python train.py --d_expert=64 --moe_layers=[1, 2, 3, 4, 5, 6, 7, 8, 9, 10, 11, 12] --rope_fraction=1.0 --init_std_up=0.0221 --optimizer="adamw" --learning_rate=0.000509 --beta2=0.95 --weight_decay=0.22 --schedule="wsd" --decay_shape="sqrt"
Below are experts of layer 8 (counted from 0) of a mixture-of-experts language model. Rows are named router (the router's row for the expert), gate (a neuron's input weights, with its number), up (a neuron's input weights, with its number), down (a neuron's output weights, with its number) and show model dimensions 256-383. Each number is 128 + 24 x the weight over its row's rms, rounded and kept within 0 to 255.
Before each expert's rows: "raises" lists some tokens whose logits its average output raises strongly, later layers aside; "comes after" lists some tokens at least twice as common just before its tokens as in all text. This comes from a sample of Wikipedia text that the model never trained on. Tokens count by the router's weight.

# expert 0
raises: "\n", "-", ".", "==", "==See", "—"
comes after: "\n", ".", " a", " =", " ==", "=="
router [122 118 128  96  95 128 137 138 138 117 161  68 116 117 141  85 141  85 118 138 102 130 138 109 121 141 105 129 119 156 105 128 134 138 132  90 183 141 162 147 133 129 135 118 153 182  75 140 149 144 120 157 131 112 118 138 146 121 125 104 109 112 130 100 110 120  68 139 153  85 124 103  77 111 129  95 171 113 120 121 140 164  61  29 104 149 140 129 184 151 119 118 168 147 151 113 112 120 189  72 141 163 145 122 149 152 159 114 103 140 176 125 117 123 169 117 133 148 105 139 130 159 145 154 123 122 133 105]
gate0 [124 139  99 116 137  86 141 145 128  83 140 120 186  90 125 143 132 143 120  93 151 118 117 124  75 161 133  71 131 134 108 106 116 121 155 164 171 104 131 155 122 107 155 133 127 136 100  80 123 124 134 145 150 160 111 157 112 134 125 117 127 109 165 146 122  76 194 122 154 132 117 104 115 116 126 112 148 149 125 146 102 152  71 135 126 129 146 117 155 116 104 113 164 133 118 118 169  90 101 130 107 113 169 135 147 138 149 129 109 100 119 137 187 146 142 126 121 111  99 110 116 137 101 126  73 124 174 123]
up0 [ 83 123 135 116  89 156 140 113 138 148 110 127 123 127 103 115 159 146 112 131 133 120 125 163 177 144 166 165 111 179 143 178 113 114  99  92 111 178 174  94 152  92 105 142 148  89 129 162 120 105 141 123 102 105 136  99 129 104 130 119 138 124 110 106 137 136 119 174 119 109 138 138 132 101 146 117  94  91 148 140 168  74 171 121 116 138 143 169  98 162 146 154 113 108 106 135  96 114 140  84 138 124 107 147 169 119 127 124 156 137 154 134  72 149  96  87 122 174 118 137 109 131 130 123 134 100 104 104]
down0 [118 104 133 135 112 135 131 121 154 117 118 145 173 115 148 167 179 166 145  85 135 128 141 139 128 150  93 137 107 113 127 142 152 161 109 117 127 129 118 155 121 134 135 174 122 134 114 136 137 113  79 135 140 109 152 126 197 135  78 109  93  95 129 136 153 123 177 113 112  70 156 144  99 131 137 142 124 134  89  96 137 139 113  70 134 124 150 142 158 145 136 137 185 120 116 114 127  77 137 108 161  81 133 124 113 180  88 111 160 147 114 116 114 131  91 107 127 141 162 133 164 138 158 115 138 143 136 106]
gate1 [117 115  96 153 123 103 133 155  89 153  91 112 143 136 111  79 127 131 144 118 139 108  98 113 136 111 102 150 129 156 105 130 115 145 120 100 127 144 119 115 137 138 114 132  99 125 105 106 165  98 123 159 135 101 115 138 130 137 101 123  91  80 118 105 130 136 119 151 153  81 114 107 108 112 131 110  98 116 148 125 114 118 130 104 123 132 120 145 126 121 123 119 152 160 153 134 145 155 141 136 103 127 155 105 116 167 163 103 133 152 106 125 162 105 161 132 105  86 176 114 111 148 148 136 104 114 118  96]
up1 [143 149 159 124  89 137 144 108 128 127 117 144 146 108 155 127 123 129 121 138 148 117 159 136 156  95 129 115 129 114 122 140 154 120  90 161 114 138  75 108 142 150 135 104  97 136 146 159 113 128 151 148 125 123 131 129 132 125 163 156 174 168 127 170 116 121 192 127 100 166 150 134 138 149 133 150 183 151 118 110 113 144 127 157 154 100  99 122 100 126 121 147 142 139 143 144 114 153 131 139 127 174 142 123 180 151 135  96 125 100  51 142 109 118  87 152 126 124 107 122 154 131 140 127 108 151 151 118]
down1 [155 124 114 125 145 128 154 129  91 115  95  88 127 173 132 116 125 172 104  94 142 128 119 105 113 130 139 128 129 120 107 174  99 157 135 122 105 148 133 126 125 108  98 139 157 147 131 186 125 108  77  96  96 141 115 101 168 127 134 179 124 126 146 147 165  90  93 140 125 153 103 156  67 129 162 125 122 147 159 161 122 177 127 124 133 136 178 104 101 115 134 152 137 159 109 149 112 148 132 122  99 104 101 133 134 154 162  99 159 102 139 143 127 159 126 124 108 176 117 131 143 152 144 165  96 175 142 113]
gate2 [122 127 137 132 124 120 162 146 152 126 146 105 134 112 123 107 169 123 111 106 113  98 110 130 154 136 139 156 143 112  92 101 120 142 133 125  93 158 160  99 105 103 109 100 120 156 120 155 144 122 107 167  94 167 140 165 164 137 121 134 139  84 152 118 141 127 124 174 155 163 130  66 132 113 138 130 143 109 137 118 143 141 113 109 128 109 124 146 122 105  89  94 125 113 143 154  93 135 125 102 118 148 108 125  94 127  93 151 142 138  89 153 101 152 168 139 154 141 114 113 123 113 135 154 131 155 131 115]
up2 [124 126 138 131 107 116 138 122 153 127 139  96 111 115 159 104 150 135 101 137 120  98 141 116 150 129 184 111 128 111 119  56 145 110 141 149  94 140 140  94 130 131 145 107 107 180 130 150 129 107 103 185 119 117 170 157 130 147 118 152 133 129 143  85 114 158 135 183 140 125 110 127 125 158 109 102 148 119 136 109 170 133 181  86 141 126 135 131 131  86 106 107 118 135 148 166  89 120 147  82  87 109  98 148 115 114 142 113 154 133 132 129 120 146 155 115 153 157  92 158 116 110  83 162 125 184 134 113]
down2 [154  82 160 152  91 125  94 137 149 149 142 112 143 121 186 130 161 124 115  75 143  91 166  99 139 127 118 124 130 124 162 158 163 147 101 147 134 126 103 146 110 149  73 191 112  67 137 118 100 100 104 121 105 137 119 173  64 101 144 113 137  98 114 139 163 176 104 159 127  95  78 109 125 135 134 129  97 181 109 103 110 135 114 109 120 135 115 104 171 146 133 145  94 101  91 188 156 143 157 151 117  91 115 106 159 117 125 142 153 131 150 182  71 158  99  99 165 145 151 152 153 122 120 136 112 150 130 140]
gate3 [127  97 110 117  95 106 141 122  98 103 146 130 122 146 151 116 109 117 142 136 113 119 129 132 103  82 111 110 132 124 103 142  94 142 100 179 129 147 132 117 124 129 122 139 101 158 127 110 124 134 143 159 147 131 130 155 116 117 157 130 137 109 144 139 131 144 127 116 152 119 104 126  97 158 163 126 134 128 127  84 163 120  95  99 108 136 113 146 149 134 119 121 168 119 159 114 144 119 139 142  96 196 158 126 140 181 123 121 130 113 187 125 115 138 113 135 142 154 127 126  80 125 110 163  84 119 138 104]
up3 [118  93 126 112 117 104  98 134 108  92 132 138 179 189 102  82 126 123 167 147 105 100 130 109  99  91 112 134 156 147 116 113 101 143 102 127 117 160 126 133 152 146  78 123 141 108 130 118 144 142 134 163 148 128 101 188 117 138 157 168 104 125 154 132 119 118 135 145 138 134 110 101 100 121 120  97 134 113 127 140 135 129  90  75  95 113 108 135 140 106 126  82 151 127 155 102 158 146 118 168 147 168 144 135 114 181 113 130 127 127 117 123 114 112  88 196 102 149 153 128 123 148 173 150 112 129 131  90]
down3 [149 134 132 123 117 104  97 120 142 124 127 117 141 132 160 132 134  88 125 144 122 144 159 124 116 165  49 110 160 122 134 114  98 136 129 129  85 161 116 174  98 124 116 170 135 110 134 119 157 107 155 127 114 137 132 110 115 111 106 147 112 136 125 127 127 138 136 167 155 158 130 105 120 108 121 152 127 183 100 149 144 126 138 113 111 112 149 153 133 105 136 160 130 146 134 111 160 128 134  85 179 116 137  84 121  90 129 143  85 127 168 137  99 133 106  97 130 114 128 121 121 118 134 118 144 106 112 163]
gate4 [120 183 113  86 124  80  93 124 121 135 132 137 172 200 169 157 147  98 117 106 154 111  80 127 131 112 114 175  99 136 102 116 156  89 131 170 132 121 155 126  94 114 140  99 115 133  91 123 132 117 104 177 101 136 163 128 156 143 106 115 136 137 175 111 146  96 110 148 174 119 126 160 128 101 175 108 149 116  88 120 127 110 112  93 154 118 115 120 103  60 152 144 173 149 123 135 117 137 124 124 167 167 119 115 132 116 117 104 145 121 150  99  99 103  83 124 135 112 115  93 114 140 128 140 133 139 150  80]
up4 [ 95 119 107 141 127 129 132 134 133 131  98 129 123 161 153 136 161 156 110  93  97 151 168  95 143 104 192 106 133 126 116 152 128 138  84 137 162 142 156 111 137 121 122 153 159 147 145 124 152 115 106 142 146 160 151 111 124  98 130 142 111 129 122 118 102 152 162  82 128  95 114 119 110 141 139 126 100 139 107 141 154 107 129 121 130 140 132 107 137 150  94 139 144 157  72 145 127 137 140  81 122 130 128  99 131 105 105 110 112 128 102 115 143 139 127 128 118 129 102 132 155 128 172 112 123 110 121 117]
down4 [112  82 148 155 123 141 159 125 168 119 131 112  46 152 102 121 134 160 166 115 115 111 109  96 145 138 167 142 131 160 100 155 156 136 109 145 119 131 126 141 133  84 106 124 149 109 109  81 118 161 165 121 110  99 136 114 147 167 132 120 158 146 152 113 153 143 157 101 105 103 160 112 171 154 168 143 125 108 126  83 105 131  95 121 127  93 117 126  97 115  74 136 123 162 142  80 139 107 120 123 126 138 130 160 130 146 189 132 140 128 151 107 151 130 147  76  84 169 141 134 103 135 136 123 132 152 126 158]

# expert 20
raises: "\n", " |", " He", " and", "'", " (Note:"
comes after: " |", " 0;", " —;", ";", " 1;", " /"
router [ 74 135 136 133 106 142 137  82 103  92 151 150 135 108 152 143 139 121 197 152 127 128 125 130 112 165 131 117  94 118 121 124 109 157  90 101 133 114 143  86 163 109 159 114 147 113  74 154 127 103 114 171 162 133 118 129 137  83 131 121 138 148 125 115 145 128 106 200 123 134 123 100 137  90 144 115 103 144 134 161 123 120 134 117  99 150 116 158 122 107 121 141 135 162 108 129 103 125 148 124 143 154 147 129  86 127 154 149 117 150 147  99 111 143 122 104 176 138 125 130 128 109 120 131 119 134 144  86]
gate0 [141  71 126 121  87 146 103 115  96 102 119 123 141 128 123 145 119 148  94 107 149 181 147  95 152 170 134 148 123 146  98  45 141 134 133 126 119 130 105 139 151 109 165 136 140 140 143 156 164 121 144 148 171 110  96 150 129 118 129 151 136 154 176 121 151 126 152 152 145 119 139 162 163 168 146 118 120 130 150 148 143 148 134 136 112 112 130 148 137 143 139  99 160 129 146 172 121 117 152 157 148 124 155 126 182 128 100 150 120  79 130 144 142 137 139 113 133 188 136 106 126 136 117 131 132 114 175 114]
up0 [ 87 142  74 114 126 131 155 160 133 129 159 108 111  96 115 102 107 107 155 121 147  77 135 158 146 131 138 113 151 116 143 157 114 126 155  95 175 141 163  87 121 102 131 130  95 161  74 163  98 131 161  45 127  99 158 118 105 142  75 125 119 125 100 105 118 153 127 103 105 123  82 107 104 131 121  99 122 114 160  95 153 150 119  93 104 124 126 111 134 120 148 109  84 119 107 120 137 135  94 110 123  99 117 141  92 144 165 124 115 159 125 117 141 136 113 155 125 151 104 131 167 105 143 123 158 137  89 126]
down0 [141 168 156 127 140 168 148 136 127 130 115 142 130 150 107 145 141 110 132 144 167 105 126 190 141 170 159  74  96 148 105 123 149 139 145 120 149 155 145 132 149 127 122 148 107 121 159 155 102 111 128 121 166 135 115 140 110 153 167 149 151 124 144 110 131  93 117 167 169  92 173 123 178 153  86 129 166 140 124 131 138 124 150 141 140 146 149 126 118 114  86 137 137  91 129  87 161 109 159 159 130 125 175 100 103 112 129 150 162 120 147 154 132 107 134  95 110 141 140 151 142 115 115 127 119 144  74 144]
gate1 [138 153 101 104 112 149  95 105 148 166 102 138 112 157 161 132 169 143 166 119 111 130 140 108 212 135  95  91 157 133 117 127  61  98 122 125 129 123 124 170 112 125 136  90 108 108 165 155 115 107 135 152 127 190 136 116 110 152 123 117 129 120 125 143 127 118 113 104 151 157 129 126 134 140 165  99 129 121 119 118 166 164 143 156 105 115 133 139 116 114 111 124 181 142 140 100 108 139 117  77 160 106 160 140 138 109 142 122 120 111 113 103 102 105  93 127 119  81 137 158 127 166 105 125 157  82 137 151]
up1 [127 141 160 156 134 125 136 131 170 109 120 170 112 122  94 137  98 128 103 139 114 153 117 187  83 127 157 115 114 140  95 121 193 132 158 156 145 104 142 124 134 105 110 120  99 121 141 117 112 145 111 149 140  90 168  95 119 118 130 156 130 107 142 123 133 161 131 159 146  84  87 119 116 149  62 142 147 116 135 149 149  86 100 161 153 134 126 100 116 175 127 108 112 129 137 125 126  99 143 191 132 124 163 126 165 157 101 133 164 142 123 157 120 135 172 112  92 133 107 115 138 133 140  94  99 105 141 141]
down1 [194 155 155 151 129 137 118 162 114 135 115 152 144 184 142 145 135 143 112 130 149 116  90  85 136 143 163  89 125 167 120 151  61 137 114 106 118 130 172 126 166 144 100 166 101 124 123 163 150  99 103 123 164 140 161 142 132 154 149 139 152 123 179 131 114 145 125  93 118 142 187 127 138 125 163 158 109 181 136 164 139 137  62 138 133 187 113 145 110 117 122 130 149 127 138 125 128 146 150 108 128 134 121  72 128  96 131 122 105 117 156 118 154 143 138 146 122 112 151 131 139 159 131 141 151 134 132 147]
gate2 [125 126  95 171 113 123 178 126 169  61  92 152 159 134 173 167 107  98 122 149 151 123 119 149  91 161 142 133 115 169 131 142 155 163  85 127 142 113 129 134 163 135 106 136 120 137 100 129 136 172  88  94 149 130 165 118 151 137 151  81 147 115 116  95 138 116 140 163 123 122 154  94 133 124 128 119  93 152  91 111  89 111 141 172 145 130 127 102  86 127 134 144 145 112 107 170 136 142 171 150 156 185  93 114  88  88  82 110 122 111 101 126 105 131 108 111 115 165 113 143 138 113 121 126  65 119 109 110]
up2 [145  95 125 163 133 141 167 151 142 108 120 119 108 182 110 144 118 140 137 100  84 106 159 110  34 106 146 137 141 111 128 129 148 156 143 130 116 112 122 157 164 142  97 144 129 135 137 128 132 163 113 109 124 131 139 141  81 121 145 155 132 115 149 144 138 143 182  95 111 127 167 145 118 152 189 148 143 124 144 102 118 131 105 143 126  92 129 143 122 139 133 168 131 130 133 140 140 166 161 124 115 159 147 113 119 120 130 106 154  95 106 112 145 161 157 155 113 120 163 104  98 121 150 155 138 135 111  85]
down2 [166 101 136 123 121 117  92 128 148 130  81 121 164 109  98 111 172 141 123 130 138 143 127 153 113 142 105  92 119 105 144 135 132 123 125 124 147 117 111 144 130 143  83 125 184 138 134  98 139 144 141 123 150 126 123 125 157 163 107 137 118 109 139 120 109 129  96 122 135  96 101 144 129 133 113  96 146  96 175  73 130 107 139 160 147 115 163 123 149  97 111 140 105 107 109 172 131 156 120 121  85 101 125 119  87 168 114 129 103 138 129 167 122 125 168 160 108 137 134 147 142 106 135 191 108 146 167 101]
gate3 [111 150 112 160 147 106 104 147 150 135 108 108 155 121 122 114 145 134 101 157 131 136 130 138 125 141  81 141 145 108 155 129 140 179 142 150 100 116 119 115 150 110 136 121 124  98 144 114 127 125 122 147 120 149 108 112 111 142 136 144 144 118  83 156 144 113 140 149  68 148  89 119 123 122  78  84 103 111  71 169 121 117 152 129  85 152 143 100 110 119 133 138 108 142 117 116 140 101 123 144 126 110 102 159  96 115 115 142 134 167 114 112 134 128 129 117 142 120 146 140 103 117 145 137 110 131 100 148]
up3 [128 121 119 126 113 132 140 130 103 121  96 151 153 140 135 115 147 113 130 124 134 133 121 140 118 168  62  99 138 146 143  88 113 155 135 117 101 143 100 120 112 135 123 111 163 114 143 133  75 148 116 132 124 119  83 160 111 168 129 110 133 129 157 109 138 103 100 128 118 125 109 120 121 141 121  95 106 118 119 132 122 135 108 120 134 144 118 119  63 140 140 149 133 105  83 167 154 109 136 141 140 106 136 151 157  98 108 115 167 154 154 108 125 167 153 121 132 154 142 119  77 120 132 109 139 149 146 134]
down3 [144 110 162 125 103 125 109 117  96 114 134 146 149  96 149 117 129 155 153 137 109 129 146 121 175 124 128 147 104 156 100 141 131 121 127 117 139 170 102 132 164 104 127 163 147 101 172 112 142 141  99 115 116 142 126 149 102 109 161 104 142  89 163  98 148 120 156 121 149 148 170 144 105 114 137 112  85 131 108 135 109 115 121 139 153 183 138 158 132  87 153 113 120 149 100 150 134 165  82 163  77 130 163 156 120 129 126 127 117 103 128 175 106 129 146 133 132 150 156 187 128  94 144 107 130 136  99 123]
gate4 [110 129  99 190  98 147 127  84 104 124  87 130 136 116 112 112  89 108 115 145  93 153 147 123 167 167 177 131 119 122 125  77 150 110 102 154 117 100 159 157 115 130 116 156 173 122 113 151 116 109  93 139 113 149 113 158 153 117 155 118 152 129 119 116 135 125 118 132 127 131 122 165 153 139 169 134  91 105 152 117 116 116  78 144 104 110 155 167 144 118 128 104 119 103  96 134 101 138 139 140 110 142 112 117 156  97  95 144 101 111 158 140 120 145 186 119 122 173 120 159 104 105 119 155 120  97 153 114]
up4 [106 132 139  86 139 126 133 155 103 139 142 120 112 109 134 123  94 116 149 149 139 148 120 113 107 133  98 178 135 128 121 129 101 120 146 101 100 144 122  79 146 102 148 101  83 134 130 117  79  81 146 134 183 107 147  98 109 113 116 147  99  88 149 116 128 125 175 130 130 117 109 122 108 103 121 119 135 126 137 126 100 153 109 133 141  96 128  77 133 150 126 154  87 141 152 110 133 125 121 115 124  81 133 182  97 135 181 124 172 110 153 121 139 124 107 103 147 162  89  92 163 125 145 106 137 164 102 140]
down4 [150 128 136 134 168 138 136  60 154 153 130 101 119 144 149 112 106 127 102 147 120 110 115 151 120 151 154  84 113 160  88 110 161 147 106 139 114 137 132 122 169  92 133 133 121  84 157 128 131 128 134 143 155 119  99 142 109 157 124 139 139 150 135  86 152 143 156 161 121 147 186 101 121 144 108 154 132 149 139  93  81 150 138 124 147 144 109 130 129 109 139 145  93 142 120 119 147 161 159 118 148 136 130  80  99 100  99 145 170 119 165 166 121 140 138 144 128 111 141 149 127 146 122 151 127 111 107 129]

# expert 23
raises: "\n", "\n ", " and", "/", ";"
comes after: "|", "\n", " on", " was", " f", " for"
router [137 109 155 134 124 108 134  83 126 115 140 102 110 101 142 132 107  84 153 125 147 162 165 157 130 128 129 106 136 116  98 109 119 134 122 102 105 186 167 132 178 127 154 118 144 114 108 118 166  66 105 140 114 114 148  99 152 122 186  94 140 106 109 145 135 141 123 169 116 111 142 105  94 137 177 124  84 130 106 119 162 117 130 122  87 133 151 114 151 153 137  83 119 135 114 119 141 123 129 115 130 171 132 120 138 158 114 138 126 173 154 122 101 160 117 122 130 134 126 107 127 157 124 120  98 136 141 106]
gate0 [145 119 147 136 145 136 161  75 167 127 129 147 150  95 157  96 139 131 131 152  95 112 156 108 130 153 120 131 148 116 125 123 131 127 121  93 104 135 117 129 125 121 106 153 103  88 114 153 169 142  96 150 135 157 116 106 144 128 127 116 114 103 101 140 173 129 135 132 137 137  91 104 159 176 115 114 137 143  99 119 164 108 115 161 149 108 163 127  92 144 135 166 155 148 121 123  96 147 140 121 120 132 131 148 144 110 104 168 148  96 148 109 123  96 138 125  97 146 141 110 119 121 130 119 125 122 109 129]
up0 [147 105 175 148 114 114 190 103 149 115 137 158 156  48 100 116 115 124 114 132 102 135  89 129 137 150 119 121 146 139 104 143 162 129 167  71 111 137 134 135 189 121 142 144 129  91 142 153 153 147 125 156 120 125 124 161 102 126 146 136 124 117 109 119 165 130 157 156 125 158 112  67 140 150 150  73 113 151 151 140 136 120 106 165 121  91 155 127  81 135 128 132 118 140 138 120  87 125 139 108 129 179 139 177 137 127 119 150 150 115 161 162 120 136 123 141 117 120  85  89 131 105 145 141 104 108 104 137]
down0 [120 175 135 182 105  84 113 157 135 161 120 118 106 127 139 177 152 110 135 101  87 117 159  97 100 163 122 110 138 132 145 154 126 102  74 163 122 120  99 139 111 124 105  92 116 141 130 138 133 106 154 106 168  88 145 142 134  70 101 116 123 147 143 106  97 129 141 112 132 144 133 101 136 114 120 171 179 150 158 144 144 150 112 124 105 155 152 144 154  90 101 118 140  87 152 138 121  90 124 149 180  94 139 117 141 133 182 142 132 148 118 126 110 142 106 157 144  97 108 115 150 123 145 108  89 142 125 143]
gate1 [106 163 155 125 175 102 108 145 125 152 151 120  88 133  88 158 136 145 153 133 135 127 134 128 143 112 157 139 120 124 141 151 134 134 129 128 110 144 116 128 126 111 105 131 116 100 135  85 134 110 132 142 142 146 129 108 123 115 133 131 125 148 137 141 124  90 148 119 117 123 110 120 119 128  75  99 127 125  75  94 142 117 132 134 132 125 148 151 145  93 125  78 132 145 171 103 125 141 134 129 111 140 109  90 148 121 122 158 119 188 146  90 104 154 134 147 173 107 101 112 161  94 135 127  74 122 127 129]
up1 [149 137 165 122 116  93 162 143 186 122 154 143 145 179 147  88  87 145  94 137 110 126 118 130 173 126 137 132 137  99 104 124 127  93 160 151 132 166 131 133 105 112 103 134 133 105 131 109 131 132  95 137 114 117 114 159 128 112 154 149 153 110 151 179 133 136 140 121 138 135 134 137 132 101 126 107  93 106 138 105 159 147 131 140 136 156  95 138  99 140 148 135 152 120 123 147 127 148  65 163 141 145 140 139 122 150 152 129 144 124 121 141 105 114 145 101 132  91  93 128  92 162 111 116 128 174 165 120]
down1 [112 121 106 142  89 143 169 135 101 147  64 114 129 107  79 181 169  79 138 132 119 153 125 119 133 118 166 130 128 113  91 105 129 120 109 119 128 111  75 117 113 127  97 105 118 140 120 143  91 116 130 132 128 110 121 138 104 148  71 117 107 125 176 142 120 179 100 155 112 114 110 129 111 146 130 159 109 104 159 144 107 133 121 138 116 104 160 130 107 143 155 160 114 117 138  98 145 121 116 187 170 140 142 156 133 131 134 146 144 167  96 155 112 129 119 130 128 136 135 164 104 120 144 168 137 157 115 121]
gate2 [125 128 141  97 158  78 114 119 135  73 117 122 100 133 139 133  73 122 125 155 119 171 121 123 134 164 101 127 127 139 119 128 115 101 123 127 141  93 113 103 131  80 174 101 148 156 111 123 137 124 119 122 121 105 133 135  96 156 105 165 149 102 126 161  99 125 148 126 109 105 118 126 111 157 182 141 113 159 135 160 182 126 134 134 155 148 133 146 121 120 149 124 131 184 140 123 118 130 161 121 122 111 199 157 113 128 182  77 120 156 129  89 168  84 115 147 141 120 120 157 114  94 120 120 114  93 109 156]
up2 [153 127 118 109 129 155 104 163  92 118 150 124 115 133 100 146 122 117 191 102 111  89 150 152 118 120  97 136 116 140 129 121 161 147 144  97 107 159 115 135 136 134 123 161 172 122 137 143  96 164 188 152 145 118 130 149  95  75 151 141 172 177 173 158 126 111 124 117 119 112 123 124 127  80 104 164 157 111 132 128 124 126 110 156  97 140 121 121 146 104 153  83 135 125 155  96 159 142  94 128 140 135  94  94 123 103 128 133 119  82 139 132 142 113 122 158 132 133 162 143 142 107  90 120 116 120  78 109]
down2 [105 144  94 124 116 155 125 143 127 144 165 186 133 158 109 139 112 159 127 113 126 127 124 162 120 130 104 117 133 127 115 141  89 161  77 111 147 131  81 119 136  96 118 134 169 138 132 106 100  93 161 169 119  92 111  73 108 114  98 103 128 137 180 118 179 122 140 126 138 135 134 147 106 147 165 106 180 116 124 114 135 126 109  85 114 127 144 112 111 150 128 121 108 148 156  88 115 159 134 127 155 132 110 157 130  87 107  98 159 115 151 115 143 145 120 134 127 123 184 112 128 151 121 128 144 123 104  95]
gate3 [157 106 152 111 168 125 109  89 147  50 110 138 148  76 103  92 116  94  98 139 156 136 125 141 145 152  81 139 143  91  92 127 118 169 138 126 109 147 129 169 118 134 106 119 120  99  96 125 125  74  82 106 110 147  93 171 108 134 128 101 144 131 121 136 125 144 144 123 158 131  69  90 153 146 114 150 143 136 149 126 142 120 140 139 111 106 179 108 119 117 129 144 100 122  99 130 160 112 156 165 158 143 157 126 136 167 157 154 126 164 142 118 160 132 123 134  83 101 142  76 135 118 161 137 133 109 151  92]
up3 [143 140 152 125 169 130 146  99 183  95 127 139 129  92 118 138 121  94 144 119 152 164 136 126  85 104 102 110 132 122 104 177 123 156 137 133 148 103 136 156 137 109 120 154 136 115  97 125 136 135 143 131  91 143 161 125  82 166 176 118  77 122 109 155  83 151 115 124 102 177 107 114 143 136 133 112 106 147 144 168 110 171 135 126 107 110 154 133 126 109  95 101 100 111 131 115  85 132 133 136 146 126 141 131 131 111 167 159 114 124 134 106 137 119 135 127 145 125 152 146 139  72 115 100 157 158 116 120]
down3 [ 99 136 107 163 128  80 161 143 137 132 111 149 119  94 116 129 115 130 136  83 141 116 136  95 150 155 103 130 104 148 135 149 163 140  85 129 194 120 117 100 127 124 124  99 102 175 141 136 129 137 123 137 154 138 173 137 145 129 147  95 132 154  61 116 168  71  97 168 138 119 125 139 141 118 131 150 160 119 149 134 158 144 108 129  98 168 135 143 151 120 111 112 100 137 138 109  96 104 150 179 143 141 196 122  90 146 133  99 129 113 116 117 119 118  92 147 161 124  97  98 116 142 113 113 151 120 115 135]
gate4 [120 133 103 178 119  99 137 140  90 154 113  68 111 142 171 105 150 107 135 146 134 117 148 139  78 128 120 146  91 118 181 110 114 128 109 118 127 150 119  97 165 144 121 112 100 177 146 127 116 129  92  98 104 127  96 122 117 154 177 108 133 110 149 125 128 114 164 141 146 149 159 129 119 132 105 112 125 111 157 126 147 165 103  94 163 138 110 109 154 136 173  87 123 137 125 120 149 127  57  99 144 106 119 147 135 159 106 103 134 139 115 147 120 113 118 150 151 136 107 112 120 136 100 135 145 146 142 149]
up4 [124 103 132 108 122 154  82 164 147 114 184 145 149 125 130 118 119 159 140 121 118 172 117 119 125 139 141  91 137 143  89 142  71 103 103 125  88 118 123 120 137 103 108 161 160 113  71 151 133 145 134 142 159 135 166 135 123  98  95 158 142 158 116 139 150 170 103 140 106 107 117 128 138 108 150 116 140 170 146 174  83 162 142 171 123 160  87 172  87 140  82 135 128  90 104 125 120 113 157  94 116 157 137 129 115 137 174 186 117 151 130 126 136 143 137 143  85 113 136 165 139  88 148 123 136 129 136 129]
down4 [160 165 123 112 113 125 137 123 134 143 101 144 167 104  61  92 153 135 135  97 116 154 115 127 115 106 118 117 113 118 183  82 151 150 168 121 122 103 139 153 136 120 124 167 139 153 114  94 149 104 123 157 187 135  91 129 119 115 151 102 134 119 162 167  82 144 104 118 135 152 101 114 108 109 142 143  84 134 132 121  66 115 104 163 134 118 158 127 114 113 140 127 146  87 116 182 128 108 140 162  79 156 144 126 134 104 130 159  93 120 153 122 157 141 135 161 146 146 135 141  94 142 154 122  99 125 107 110]